From a checkpoint of a small mixture-of-experts model trained on Wikipedia.
Size: 9 layers, width 192, vocabulary 16384, 23.7M parameters.
Experts: 32 experts in each of 8 layers, 128 clamped SwiGLU neurons an expert, 3 picks a token, a sigmoid router, a shared expert of 128 neurons.
Training: a variant of SOAP for the experts, 6220 steps.
Below are experts of layer 6 (counted from 0) of a mixture-of-experts language model. Rows are named gate (a neuron's input weights, with its number), up (a neuron's input weights, with its number), down (a neuron's output weights, with its number) and show model dimensions 48-95. Each number is 200 + 20 x the weight over its row's rms, rounded and kept within 0 to 999.
Before each expert's rows: "comes before" lists some tokens at least twice as common just after its tokens as in all text; "mostly gets" lists some tokens that are sent to it at least half of the time. This comes from a sample of Wikipedia text that the model never trained on. Tokens count by the router's weight.

# expert 8
comes before: "1", "2", "3", "4", "5", "0"
mostly gets: " (", " $", "(", " ", " s", "_{"
gate7,176,224,200,165,215,197,200,177,175,177,209,192,185,190,208,206,194,192,173,207,216,191,194,203,188,162,218,177,234,175,186,197,200,207,179,182,184,164,211,216,188,200,204,178,217,186,206,202
up7,194,193,234,164,205,186,206,193,201,183,204,213,206,226,198,198,184,218,191,186,228,192,220,199,198,175,222,174,233,221,174,190,189,228,167,197,188,163,207,210,188,201,199,194,231,186,188,215
down7,208,182,192,227,199,225,210,184,219,206,170,195,174,190,207,213,190,211,219,191,229,191,208,224,166,220,175,201,208,191,182,170,204,198,263,208,190,124,205,189,193,183,205,246,220,214,191,155

# expert 10
comes before: "1", "2", "9", "0", "8", "3"
mostly gets: " ", "–", "9"
gate7,183,191,200,222,181,211,201,168,206,204,208,201,202,225,182,158,165,209,204,195,206,207,194,193,219,204,214,186,191,219,161,183,231,179,214,173,208,235,246,217,200,189,237,179,157,170,185,217
up7,192,177,210,205,193,193,197,179,216,164,190,179,212,163,174,185,174,199,218,192,229,223,198,183,215,220,236,185,185,210,197,210,196,191,204,233,180,198,160,219,196,183,190,188,167,179,191,221
down7,211,198,215,211,186,226,215,211,169,212,191,192,187,209,209,201,200,198,198,172,176,166,198,177,220,182,201,163,136,201,188,227,204,212,187,233,185,197,194,178,201,227,205,216,203,227,186,182

# expert 17
comes before: ",", "\n", "'s", " and", " (", " States"
mostly gets: " United", " American", " World", " States", " National", " International"
gate0,194,179,215,206,181,205,186,199,191,172,183,213,216,229,216,183,195,212,212,212,198,206,197,209,212,181,181,200,214,183,201,220,191,210,203,224,198,222,209,213,192,195,190,220,230,198,221,220
up0,209,175,173,245,194,190,175,193,176,170,195,212,178,231,192,186,198,193,189,199,220,186,213,176,209,182,194,182,214,194,208,211,194,221,194,207,190,219,179,206,197,213,230,226,217,170,212,212
down0,195,206,173,182,213,204,172,182,188,193,205,206,223,181,240,200,238,212,180,166,214,209,209,205,222,201,195,188,192,192,220,226,213,207,207,159,218,245,219,188,174,187,183,191,213,179,211,221

# expert 13
comes before: " of", ",", " and", " in", ".", "\n"
mostly gets: " team", " film", " Party", " series", " School", " family"
gate0,199,226,201,215,213,218,169,182,201,195,182,175,200,199,219,228,210,226,155,222,211,251,160,197,197,163,191,239,225,213,216,217,211,218,195,184,191,187,234,204,195,249,188,192,177,211,211,220
up0,171,232,207,213,223,221,182,186,201,199,201,184,189,147,188,177,195,242,193,207,185,240,201,205,205,185,190,221,230,220,205,214,212,196,191,192,119,199,187,177,191,233,225,185,170,213,196,240
down0,200,203,169,246,231,183,221,185,230,235,191,199,160,209,209,220,204,214,215,192,197,230,217,186,219,225,203,185,203,219,225,275,154,209,217,173,199,232,180,183,200,227,197,175,233,173,184,199

# expert 9
comes before: ",", " |", " (", "\n", "'s", " was"
mostly gets: " York", " England", "ville", "°W", " France", " Canada"
gate0,205,222,203,174,142,187,171,182,207,170,222,180,211,234,211,179,213,188,203,152,179,189,199,192,196,203,213,222,178,239,193,206,190,188,195,157,233,225,192,226,200,176,194,163,185,195,208,210
up0,194,195,189,170,187,180,218,169,196,176,230,189,171,196,194,191,212,180,156,200,197,179,203,202,214,207,193,214,202,201,204,168,179,199,213,201,248,177,176,219,173,170,190,204,170,194,232,211
down0,178,195,208,202,194,188,201,204,196,209,211,229,215,183,203,202,165,206,214,176,209,171,203,182,185,189,203,207,187,202,210,207,162,179,223,198,213,195,194,189,209,203,196,199,201,210,192,163

# expert 12
comes before: ":", " of", " |", "\n", " in", " and"
mostly gets: " Total", " number", " information", " Location", " medal", " development"
gate0,194,213,219,230,196,185,223,231,222,201,217,213,224,197,179,193,198,193,185,164,181,197,204,201,192,200,194,167,205,191,237,212,175,229,205,199,200,211,187,197,203,193,211,167,186,195,220,163
up0,167,161,184,213,170,214,194,201,223,217,216,182,207,181,200,201,196,205,215,207,194,190,206,193,211,199,184,193,220,210,202,246,170,219,183,223,173,184,225,218,191,239,186,191,216,213,232,206
down0,186,225,184,199,226,186,197,211,190,227,191,221,193,221,188,183,184,167,177,194,211,190,207,196,223,195,210,212,185,215,209,204,208,184,229,183,204,206,210,197,189,196,226,205,184,191,213,173